{"hidden_size": 192, "normalize_top_k": true, "lr_router": 0.00136, "head_dim": 32, "norm": "layernorm", "qk_norm": false, "attn_scale": 0.177, "parallel_block": false, "init_std_up": 0.0524, "learning_rate": 0.00393, "beta1": 0.95, "lr_head": 0.0051, "max_grad_norm": 1.0, "final_lr_fraction": 0.0, "batch_tokens": [32768, 65536, 131072]}
Below are experts of layer 2 (counted from 0) of a mixture-of-experts language model. Rows are named router (the router's row for the expert), up (a neuron's input weights, with its number), down (a neuron's output weights, with its number) and show model dimensions 0-191. Each number is 128 + 32 x the weight over its row's rms, rounded and kept within 0 to 255. Numbers have three digits each.
After each expert's rows: "gets" lists some tokens that make up at least twice as much of what it gets as of all text; "raises" lists some tokens whose logits its average output raises strongly, later layers aside. This comes from a sample of Wikipedia text that the model never trained on. Tokens count by the router's weight.

# expert 2
router:144137117127140132128158155093130124126068109104091137125130174156157148172123129163016125161182183125101134109064102163133119093096119126135184117125163111166129108178134176137173104107118108158078169175111144092123168144121085132157144111186120159172131091116129150156103145168070089092143149151139062148136086141108094139125127074108113152161087200151084116179139129101151127154149038117070142070142090086191059131097113104118135115086137132161069103168144109106133068152124123146174158108111135156134136055101122149074139134132115157101111100147146043126142121172094105166
up3:100199118165142161184179085080131146115096096189092100096116133136154129094074174104202138132099175091131158103111171123171109144081204124134108068137171144113143153117133117072133093108119184128140128103137123077092123172144103114170142129141148075123123085120170108053169158139107078123178065177179107185124109137087158143121130115165151149135123097129125157134144159127123159141149187092102109127219083164179109127057083128125135123144125154159113093135127151126097128119139082094142163127146145088150129105090172078137188085214117129155120141162107134100121111127100116076
down3:070124098100156136122143067099108113167194136087089176134159120215149166106142146095145180112148153137100128147124124167112065159155174158189182066106126087102127142118138071116145098119097088115123108132169153084081083149131133166088151166058132119102126108107091129153133136149178092075153131129135091198119083216119120087163130129149107147152122164178137074089109119133202162054110151132147111086115134145107102100149107125159085104107087127059152126143146127139116114147194164088131093132182124119167109073153168165146160152109156191107160140112145148095152123149097126121
up4:175126125117109150094137063142073116118080124150157143075181135154104120138094101092137148165109222133113075140126124091162147115091163114129126142140144077090131159106130146103171126102140095140144112093073139092152163088089092086100154199149072116160164136139146130091105089190174110175181171143181146166133125089136102132162151124182138121167148130103060103161080139138137089120160129145119148082125104129139126174119053085149114101074144126099141141131144151118132042116152179109078142096147134189168138081111149096093133173182184152134155182140152142192111091176119090098
down4:131129130207129183091085139118121158118141168086126120114098149177103078118107104082136154116116155052132147074143087137138118168143204158165111129160141158092154131121099103157127108169124086137132179143079123124121111122090138117134134086149107123175126096115163177094159150169155123091157132146097142173112124115197097083108156124054074147075172209110125152144115092163135078076152028160109105109149141092152118129113184142118158163125143174095167175119136153117184140130152130131110131135100061173106126112144168136082196107166154080096135183085131125061123171111101112118
up5:165136095094109146108151144102147140110090138112103120100099119079190159117102194131096132162118088126140130160174179165111163134071204107148096162113111118120162093111174094132100154210085173083140108098052132122140141119090139171198139142159125106161136055141051110066087156109150163143133094170124106122151134160124122119142127136168158111106117124212100121181079102087141149143155139117088108070140125118128150133120105135182151103183135166157176104072179134132152138124090059150137121158131112070189077088141162145162151065083122133123140099123119154163084124177123120148
down5:100106109115079132157139141145096122072170153098193144112112088169122130147174069108135171157070125106132125146085131115134077124167155109088116127132051124138163072132151168100123103147093152132087123105149177106161103078185147160113077167167163113145136163089139130205152112117103108155186161074076154139163199105069109116157140135124152133112088140173105165189092138153115077057138050119161128173147106136139137109094115150181147116082101132099106090126089176125089119077130157124119092121157196163147075147098089118180091129163106139178182161097129139158098129126150144136
gets: "\n", ".", "|", "==", "===", " \""
raises: "|", "-", "===", "The", "|---|---|", "G"

# expert 47
router:122128111123114145096168151109123108121080108119098115127091199137143127152143112133091132145121170146114146104119089171087124101170095112143118183118146133137129145205167125167120091134138064145073103168140143132132176117091073082147152087163140120179127110088133116133111169141163139122148092147102097137124145151149128158138169060114158131154144142105146079169120170119133158123113134119063024049085144128124082159140148156119144091103116197202027113135184148166168134170177143175164183061095118145152104094120115175086118135104115122136116092137167109115142099226117090133
up0:199095141132106149077115143132109078138154153178152122114117128163083162155119135180068159132155174192147107116150137154110172151042085156133152110063154149060127123157182126154114150255118110182170133111165143134134065125155151148149161138138119115121101063126147142107191142117115138147125114164121060110134167162121166173130164167085116172120124090118077062120121108069112158116162123156148137066041153096147111125115172151131108078101083106097165098092093105176125119120099135113111101089084144125134125127123148176112163135147135114150101121156127076117124110080161116140
down0:157127101120204166062146139131203136102130118125145152122143180168087131146142195123111183114141130092124088087210115151100191117073133113155161131122197150056158155157107116127153174183121029127100176099149089103106106123105095082152119152179131138108109081167138163145132097152095183153118081120094136108109175127162144160129124106094133110140113115121082128067096042114151140110141133109152136143073152113056106125060169062104139101139132166119125153088122125104142154154115125171056140089125159141088115139100133136084128130135129142128120105111125182092128124090157078155
up1:082114164130147164131100102178164085118108202126069142140091126081104093112092111093150197165101107107110117138115111151114165125090093121132133134113116134203105097118175103169184112147158104117137210155159178159161143153120183179129101119174137075121106125111126128105170192102139100138108129123111086129140120173116170053157118121121169169069096124098156130130052106094130138148120049161163154151202116105145113075223152140083086114143149132153132090111122155177124125100163096094123143084119167143168108097133126134097101125147120091086096149152213149129155103158105139150
down1:070166113161171072167078149153146198142185165133100078119150167109136124101149162094142124122116169111096110117152142137098133162130169146132138117168046119142078098133116099159122100129054068177166120130062152109116143153170120079108122137200115143112160134092072168094055090151150135088070185119106121127104101178152154088147144111127135135108136111104138141132082089094144091154099123065063112120155179139123109141181191204125132126086141174075110084164155140171124162149081179117101113069117152136106121154155142109101114149150141147105109116076171158153138149150103130165
up2:204117148112078145089124078139162141112126121073103139089098155120108150112118191162111143106094121120178166133151099099148087069141185123153064120118099157138107144130126134084114122123110109143086101160124117064167171105118180155153099150076099131153142134115157097131197062117202141084176123118185219095126095117162150127144159147176142151166176171121102118092115132140150123183148096149095124166069137144142104131106148131121159147114116056104117125068099095149116117071162063146076128154098091145160144140147142122136120083090084092154156059155130173169149065154085151112
down2:169117137127108132111150190127120117120089136117123152069129175111104151134073160101130116122142155128139164145128192164167156140148161074137124114123119094173096142087126141121161098125097104090110117111113141102187096099093103091116134134086160140183175100149124119123148119113189117111118135132103165100051170167117138134147132074111093145144208156174131101161119122132116086158170100065112133150174155123160095129065135173119165124073154165157086129065141167157113177137142165168112193088088143098078126106063021142148053093179060156092115165112132138072159131114111157146
gets: "\n", "-", "|", "==", ":", "==="
raises: "|", "===", "==", "The", "-", "="

# expert 19
router:129114134132021119132114185110090151134143165157062129152191117119086059165143176109095139101127169134141108143154164092072092175105121117087182132124126093122143124148191093137161139142124175154138067100129138116110162088135102132168108140148138122159130109121154144126168020131126108112103084085162120080122162117163100102116106197158136085159129186130082111139108162135159062116143163155122160075113103164128083061130168134138101106123160186149098105143115086094147203206136120148145120170106122096142204141144140140087132125059148164125129103101157158136142121156134096119
up1:148152129053098143165106129159121170119172120093109194116137097115099120148137073082151195063115133135159133152106128092056168157120101129095105080073126155133103164168188072148117135146133132063101115115146118124197142087094125144144176147131161159099112148139171107128170089121149142148086164115123126155143123088124132115147117137125103105118180087174133107148139118135122183121105170138132132140111141164216125072152115137150114166114147162146125153112117083126130155156104146122147088158073085043253119123182060088104112139111143189154162125131142138075075162137167116166
down1:115070093184076139099112130117089139134111088076108163127070160134144190125198116162133152113103160114091154144118184105117138164156123086098153127133127128172143177152129135130134154164175073100110113099192124119150108164129143136172126142089144108151119114125102088112136098101135162165039147145144215106117147090089120114120160089131144121142139105060068103140062171133155127162146156177218119125123145149127126132146128062125154100113139194153136120143094106155170160139151113175137058129117136128166099152075072157161116179177165160110075117070095175079123150162098105164
up2:114117113131081120083118202129135132133111110150131142114101107075130096142120124139091079128128121144102117118123086148147135131112126111112086137120175206106083107145195107111062096098040052196111089023127119127086129145146166174137168076138165107066155122122093138139108116128131164139144096174173068130167147114123121183172088120209135171109116137107160130102106165198123133136113114123149138118131148136169120088133143127171149066064143170115138101153120140184125092128095143095124099226106149160129136120149107132141149166154080096180170139152134167108163135149061134141
down2:125137131151103058097163132101160159121064133203107158170138128116107118149198117147094176167130152141117125184137148125080177101076106120069148139189156122117101128116167098137055097146124158161183164040113075110150065130147062145188100086110107083135160115096113182142179104125100143156099181160123112098121148112169168158140073130170085150098150158151113132107078195110143114117103170121143160094086133153128141132111112129138115092113163160073136100182138123098097127121137178123135133107128164172200155103125089156121126128131117062067166133107081115087134167142133156107
up3:076138105118047101139089203104184090166148144183035132144120122168132125124060105144080108147104159117139172145140157117134137101130139133147167097122176139104127142148164110150123158100123111155175119129129151081116102178155096144130153167156098084103125140189143122100136099138129067126139188032086088128106084171110114200086136107169111165113194058079109160106106122157100110164053130113197129092168137108173110118113136089129111124083131104177172085084148102091131162136136112112158120125139138122161169144093155063128138117146135145125170109102111114091156091145142082167
down3:123167125133086153087145090129165119121144135149190051101132096023136205147118180152142154121135097131088137143168143061128123119168095132102158146113120104133160150081166189127157083156148151127112100134049131158096156135077091143126183103131108172150116073122137141135146134201119156112129116132118190126163092143117144132120114094114104130142067116154121034083104156156157105130120111144137118121109113131113110104151141184085164162132088132146176134122152121049163127186136166189128136061150162118062154132113108098119095192110112136157106109132077149165170120053101109155
gets: "il", "ri", "or", "ed", "li", " E"
raises: "n", "o", "m"

# expert 24
router:079135115134167114100130159090138108135102133137067140093175174091135113110176162098120139165038088143110111107034140170182118138120096136117162181130170114090126123117115142153136115136146101119130139132154107136095177090097152136154141095127156133146151123124129123131135080158175161205110128132115116130154157126144160183138158176141124081108110105133094071131133128179129102185155070115106130162180170115131086034193108154128091152145119136094000138158161135118170064062120125131120089100179139101084141136178131148096126141142131099104149156201138151097138154145109065122
up1:090135193104191120139108178071142109143094229113125191102129103115153120144107127142132154105166158144167143109133125094158094175138153134096133135110087128121149142107093155160136054128022119083122139096196102152125128128118164150115169136120170145087200124091089157149163115120166129110158133093194109086071115115107134118100181119139166129160130095122114060162149102144124151139116177099173092135116186098147160081172150098075142099091139136171054136120085123104101109124139085136058086102131122132098076138108165129127132118186074111180124155154110081148155138170098113118
down1:140109131054151117110077129017172089091110140182199189100142129130128144185138188141119101124128073121120148127131192140108173195166152137119183111121113137095150097140127121138125149136112160117140095119078139153120130115135163129119107055050123100113103111114159139160125121160186063101173175136155133105146117143153121110117145113142100121163171112145141099080176134173124124124147066101093077176080156098156167130133088207131119147138121116097085044127067171165098110075105097151139141100076075153146152154148125142173152160153082185153144122101126091127125118136145129140
up2:102096143131106118122162158111141127136140137115139135105149168106132114147111120130180113123145144072141140151105125119171113091081153096078128231114088128143063107094122139168156132182122085049086146086128073113134111134056137160147205171094127126179080119119179177127130064147144138111088092115174108045117127146141125133159183188120126117101081136102117120106121148155101092145102109155111090130162109161135153096177074110149114091131165185116143113157202156137084135187126173130109094099186189173120128084175175126118132145133122152146166173174177132093128123122157102061
down2:078082172093174133138168133151121170099121100167131129195121137162144147134202079089129084099157161149114104169142132120151193106095106126104186161160070120135097119137143095159174137083074161125145114126127114134092137100106095075116131153094136107140154136095137118144145121099094187131072120148103102120149132088117066156124164137152176150114091092175093102074091106136148096105151117124140106131109117147102141167160122129126098129138108216053182089158144131133172126209078082183131107076135164162081156134157164129183138138204167050099088136062151136134141157098127126127
up3:108130066085108155180141158129135119104073112154100111114143095088061094096061126123134134146101124031104160151133146148133116132120080128162136165096114114164140093138144150119154074142086161166125183118163129137125132161076049142112154142106146076179130143110193113102136126088197161154177097114087129085140168093151187146103100163087041173133164145106120062126157175068122159147073151160153050159137125173109138138097158142145178083151116187134122126125151087132127188117100108136102145119139158155186110105133112130143120163074156121096113145180137161089161154144131131149
down3:130169062097154141057169147176128203134125075127153137086177147129120174100143171125136122105115123163159157084178124111116103155105113102059160141128097173139146084148176133129107088138113097081096140116090123138088143105106106113153067111166137154147126110182150143129062096122157078137097074165179185161130115147157181107121152094178119070063155121163095125109065105113136111170163173110089133082178113136134152110112151206114161066093104126132124097125109135122091171214140146164129155095091182147119128110141130118065121182128112085110168122119112063141127130152159109157
gets: "==", "===", "ph", "om", "ro", "min"
raises: "\n", "===", "Release"

# expert 21
router:127125142129119121131125160139064102132069123142143113172133182161079108109137127159124165093128099090119106151092076104180068102162122124183060111137096112135095161101113108161101161104130086111102149203167146092101152133127105127176120085146128159124099191156146122096172144172071137140089075134136121118136123097198093054130162201135131142166132132084109156103081115098121098077134143144160104154156104141150119156117140146167078165127140116163130175120209168103124157200091160080140086155164136101166064124175101099083174135091118168185115167148151083118123143096081094175
up0:081117151092113107111110130154147146132160126206091090140191139151086109203129134123131165142109071076147124158157152177140152150060126170168155115156151177126135094114095168158118093069159061164092127097124123146145113145102148141144131105121195189177124110121162185103121131087101133228110118088074180128108121141138106111119120075176086166080091090139116185108072164126134122144098154128121108148067121103147111161130146056185167128132103176110126113117108143095185158127076149123148118131157167122126111143155140148096076089088165170135103108123144148092106083174088141073
down0:116125100127129114178143111117142215100114163161097142103141087097127118129116111130069114104132129145151192123120059085144119089202114169135117118183099125131103142130107098155169129139145142111116132202171132109065142158093103185113061165115137100146105191186157098077134099081123124128136109099121173185122135163128131155170144103126071076063113206088175153127128092118105191146085177130141098138114035142137050101129089175157125161144154080114117092156136131147121116134142130153099113174160058102115124128130121153187116132088078102122139096115168106111168126102126176155
up1:134161119103100111175099230141187117134134140112118199123113145093134133108125097115147162144153132116126104125103129145079098142107087110108143126095156171121110183167162115148192120108119145142142120156074108115126147159086107109166157099243113082170152157130096135042101117083088189190124149155101088096136111136120101131113073134168123124161137153094148117144091138137137125156160173145185153108086128141174152111103148149189123031147113161102123109104127164139184132080149178046120139123168132112122148148118148136178132126123102173162168089134126073101132206097181114131
down1:178148210098101107163089181086184062123103160185070109136101174161114161107163120112162203159119101091103135153099101108065105149134149123110142156088157152097137091161182104109153101126195181147135088116114146109101139084142129028084164145163110170100179126146089110134095119110163144138099147096163103106156086126125119126085136103138089092150095121141154115144099083142149159123110131123151088123092161083138200150090161187169162079094139086099133107140134133086099095088114131103161097162101105155119162218092139135118133161154143162140167107162159064153110123142146130127
up2:140155178166096096152149120138081151116065149150105150119116123170078108184130127123101115116138117143116097102146077052206153078178159155121152109133172130157131067068137097143063111171114156153101057118126160185079167130192108170107137128114124042129123130164107121113122143088127104128109182099137143099128131108186171165176127101141110120052140146137171143151106122064077133100114100151178135137103102125169117090107149144104128179042095086074116128079152137113131111126062132074142112160106132102187130112118134077145147143146086133164125128164138119130102075139168076135
down2:139085137113119116144118154073113093115080087104082140140123165139103086100116127098177152142112146193094134115161167151224141125086161106098151114132071170201137164135153085160140082181101094108116146152128168093103162131124141147139167117134196190107163141098137129105136147086153144171143136097125105051173101075151102135149140118129106116172131145125066107123180158155105153102140121128128124072107116143129092114115097128133122070092079152159052047173078091115075087166161148149121105113106165117094097183120114131121093138124160079194149100113184131172187132134156078144
gets: "w", " W", "W", " F", " w", " P"
raises: "ide", "or", "ü", "im", "hi"

# expert 79
router:127122141129106130126108128135129162140182151153104143137105095153146150105059169115133144143105066147125123138157160116102148158146078132111095073099121159185117118110100184081136164095155185091063175154102150136090098139147123085097116175120129076104125112112169149163120157154101181197122116087122143121166114192083189137100100173114128105144095108099077122118170110097162173126135152114132148129134071079114127149085116165096111160158146075074144081103186099182096063199110148134123157133162134172146071081114123088086120137135162050183115119122079140116151046131177171131
up3:208074158138116181162150182164063117119154120135098145126144115159116130177153089072154187174133112139160102121103144056135193142126168134164058085090119128097106107162106130112141096136114193083064078164133145150120172105106098110090149064128171167135088175120160113145098106103079095165106180124096133182100132148106071133150167089113092132125098150127123108143146115108173081140119060117147148078176144093136168144123122134103148122108117111097102165184106193144174096117153118149081132138106134087151132062087154183086103136079148144116150171173097114162104112120123153155
down3:106097123065134184094112155126174075124159119149172123170133125127134087090111161102140125080136188152058072091147114119127172212131150090152168166119111156100160137127174150108193140153106109131164114145134094140080091045098137130112125133121143135140102109126117180146146096147156142085099147181196099124130132115106087121153185125117170143137126133126142121115091114079133112131184067157096132121168132061128122172103122114134062151163096135168183050102082099069172125114065094107152139139159115136124157146114165128144178178131052175105116098075146126070093153131104097108
up4:088127194110083093084114158088123186181092148096147120136136188145121108130130225131105115140144125181112094089138135138094109067104117170111087156096157179133106143100179098163119140115107140115122130142112095129148190173142155142142191149170177165083158139161146123148114102149100129174075174130134169066152074142156197173102190184106164179140124124130116116144118121134079136206092161113119126121134151154166136120123122121128086144143101111126115134099170170120129137142117190070083125113072112107096115074099077126117131081172095089183110132141052104153140074132100080126
down4:182136140102194100125151176122148158108128123148132078090111156163162161135138105141125130085188160122127163111110147148110222154124119169185160111134107144126086141131136115151132190156113052165160140129112108127102095073178068152167111128103158134111111147123096122138163134059134160134126124123096096138144177072122155101156196141103089088094061090104112143106085142167146150083108160160087127094139058131077113152062070092151138099121077123180092111119094145082124103120176122114214080162106129123151107092095177075138134126131147155153182081147138186136135098165162108138
up5:077165104157179100186115092112148127122167128101168174073157107114071157130068099150119096148170166102098084161124136168105103103136137087133098155069134122124103180090126204121111123127119147160107130114153182131143178128168065115057116165062148101149107137146124155160114095184170118143135114133161076169142128153158149116115202147138171091157114132142136166145184168165137114154085060145045150145183156122177153105103100111092113179069152108126121129091165134148099160112137163134124186091145156127133106124109166078130167079175152145084154180159129120111172143169128094153
down5:127115157151102201191110154108141129136158073152165141117110109123103123059177128125145176129116104116143124087094157161138060226136133152169141182085136146175127113142110156090169068177163118162075119128182143198205131169129091120081123186087068132110200136088153152144124104136170085094120115137133136177083175146161162102176130164079133090111091081140163133130131115114138109134108129096087113126092083159104121132098123138073160131173122175125122093093164104118117139064086104082117137112154165135110097075142124165092131075094156082145126106116178112113087129135130161118
gets: " 19", " 1", "20", " 18", " 2", " 3"
raises: "–20", "–19", "–"

# expert 77
router:147128132124174136113132156109125114130115122126108153132116146149155142178134128163091093139161177130119114125094086141127084131108173120128161072116119127173120085175157170150173098125059085131109119153194135081171169153109068163155124115232118099182112126121104162138132134128154089099135173102161056138133105127174165000134155079106095118120105209100111115132132158093139117183149135126145072082094128059153120136146097126105174100093124134174120101121088097176084074181114108142150160141104120180120070148135123133167131131132106096154131071111192099133146128173111089174
up3:166146134125196163112179102151174138123133152129096141159121151086122162126084116109098134159081124164140173166121134154179164104051110141058085108181122125173171113118166119189129093171065135167167112108133135113147118153101170120130143158168142079150098157111119151054129113173131102102142151175133117168157125152148140095119057098115160132171098140149130099161114156096135144140175104124120144127125146137150115109189217115117152111109123196101173072083121157158051148086097195078177125114113075096160103124155093114118137126049118102122171168065148131095147124111165086119
down3:131168160109187118155104148149158068094097152105145138093146178114185081090138141188072079166165128120110055150119038140167138101159104155180134135143106197108134149151118132130103113125078133187104146128137113064150161122196108145096080094116121129147132125057118135119126128150191134105161088158144125187101129146081105149147163139132119172141154149136089135143087142123122107152112125135060118103181103159108117086130090136144088127123130105150116144098182117067145176126107081191119171154073147164079117121128172114057145121199134136104112072116194149157129151120061141147
up4:123120155134152175130066168093049130122124129110085176129156205159158133120139080170161125101157120143172135102143125103066109109162194124160167125076163111160165140163196165156132086143135113147163088114167179128133132174083150147077109173117183061157137112129089107154159142153130132130137107117167094081132132120104151104101067119149088170113187122069091078099064144084105100160169160101093088156146132124132113056152143074117146083140141141169165119085135177072139100159142112125138168152115120103074108116124140129195118167164201069104134120113113143119140147133105096152
down4:109090117127135105127093169072063057144084066171173146106145082118112125105055166148140102101154151146167110102177132146110114183110149073171128113142124081112119138101092140108073141088144118129148086098127154123172111126145131152113142084113115101127152128130183160125136100138080138128151147101177101132128129182153137148147171149161160117125180133147119097051197114127088154081175082110123117137206118142113086100176106137191055137061144130127138140134165135090102119056157095175109111153117174141078115121174174156124150060058088136129125127176144089149101175157124153091
up5:157139163140096118133190149100133106119171096170138140149141126125133110114118097106138136093098104118107126128132094215137117135133122118111147125177180162116130123197185105096141137092121162161102143139180141162130131127112098072103098152139131098161184158120084113072173169066083139182146115089107064167127111079169161134143100109205060170200103143118166154190095077101140101177088140124120152157112165082071123111125147114160195078092130186137149159110160150224160121131083097164128144094129115148125137084158150072133073156108106146139128083147148108140133141096170173119
down5:110125160168136127155111153165108152066140131092131214139113148121181134111157149100132147194140114121107148120096147180119170087096149133092132177128138086139113093115140184185078110118139129178160096140089103177071175130127161165116145100152145082139133159134085110161115179158122092091085142047110125067139152072163153137135128130117141124077132146060179138202127110154120129179134080147149156135109186102115121103134104107096108136109091138086099118130152082154130078073083041125130147115088154119132148116136117099129098178073101172200087173119117140161167150104199166155
gets: "\n", "ian", "|", "ish", "ia", " the"
raises: "|", "===", "\n", "==", "-", "The"

# expert 33
router:153119122135122134125129095117166156136143080128127142092105140146121080127133119121098107187048077151138105127159171109205100082084112125096129103092138165153145107190192119144183105113136180115118126119113117169130103137118111097124135121134155166081131137126074173154096161156193148119160056198102087118118091105165149128147083157139131109123154076114085179096159174140081204102050120101173166085092090192125132137134127158123159081103119096115109092121108145125071126118199150075123104058165155063102170136126114055110102152170157120143130113148151162110111160093108157132
up0:145126117143145154136134137081090088129133118149205136146106123068102078116117103143093198172147114183126128126102114166132097161173128090117149088054151152124173078114100133115119079144124138124082138125110106171135185171125156114101170149117128130134158095147106188218137145139120102089131126106133103134101066116099084189154109191148128102133133152085172127130086153170069178160088124143082139131146143125218117207084143102076124134110147137074143155102126157084089102078197123102144121074171118145159117170098120059155118148152194120135162091110138116091121129172112170136
down0:171144116154108095170129166107156175148174188153139139132122129111146165107106128150153199128133083070084157123138182137118105091120178130204159142127101087118104110104105098136100176185128141144092120136152130177131093112164110116095118125109095085173180123093140143152148092109085149092062152135121119134198101175210128067116098111106099097148111119164093150109068099127169040141113105196154126162152136091186112158086151142092154147136077140122146162137147138163140033142048112162145104087118137092143146107101089100130105113110123134131142099159046126146172123165155106119
up1:183144094114103211099133097147107173102134112060124166143100149132088153155077141090163065101123142133112110148139106181136067122152150102079129058122170140083147146186135099091101114088092138095160135155126150141129141160141159102115175141107077125089130153111150173126126067151119120103148185124129142097098148136119160171138099136184104120134109162149087108122169157104093174121105104138202108116066089188092172155094087122078130133060105148092138156131110114182086082096117158129076135125158112128222114096161178107144129134121196160095127101122135133153150159084189166081
down1:157142104151161173172119112113179141112100137125109058170073144162078130157130188056139141110102095146085106175138088125136111096185134146091103150089124172098112142126145103182144082106145120123184163063093121099102132128126111124096112140047099075106179149091114187151080114091138194148140130178117167114136107117105130151153093051155114158158128175134132125095158133178110169164127108120164182145128074113100173120105090144068130163157100112118107107202090143126144086083049141130144134139096133173148166087120173125113141122129196110116152092136119185120197157147111133116
up2:152136131125113132156131059144102112142069065152157100110159110126126119154129115176108138130113196109154131139065110121183186171185163139175129105120102137155095100139068200156066102115170107072133115120118149135112155158106163101180164212158108136128114126089094073105134110128071076124138128127125099087122080117167124128077104144107131129120080070130117144151142152117105158143146165083092173119099136104093062117208097129161158155138050149115094115120131102142155084165146134160195145100175155096189064143137107156114097110132118146142184139165137091163120065122098119079
down2:143111121107095151154186141101134052080096131148115123093103168158144106104137120121130142091171152128158111163087179130152159157132126153103147119167090130154153125165119158185090124091165162052120119150132086145157162152138080137158140115142160137108118098125152113092117110112131127132145183121113087062108115079159157179108091154103124113127151075175125203086150156157104143171145180089121086096126115099093117147192079104173117181112118142153147119117155120146127095131062113124193029095173125089112085091111086171112093069193125123117075169150162193152167062139109164153
gets: "na", " A", " Ba", "a", " G", "ra"
raises: "th", "ttle", "x"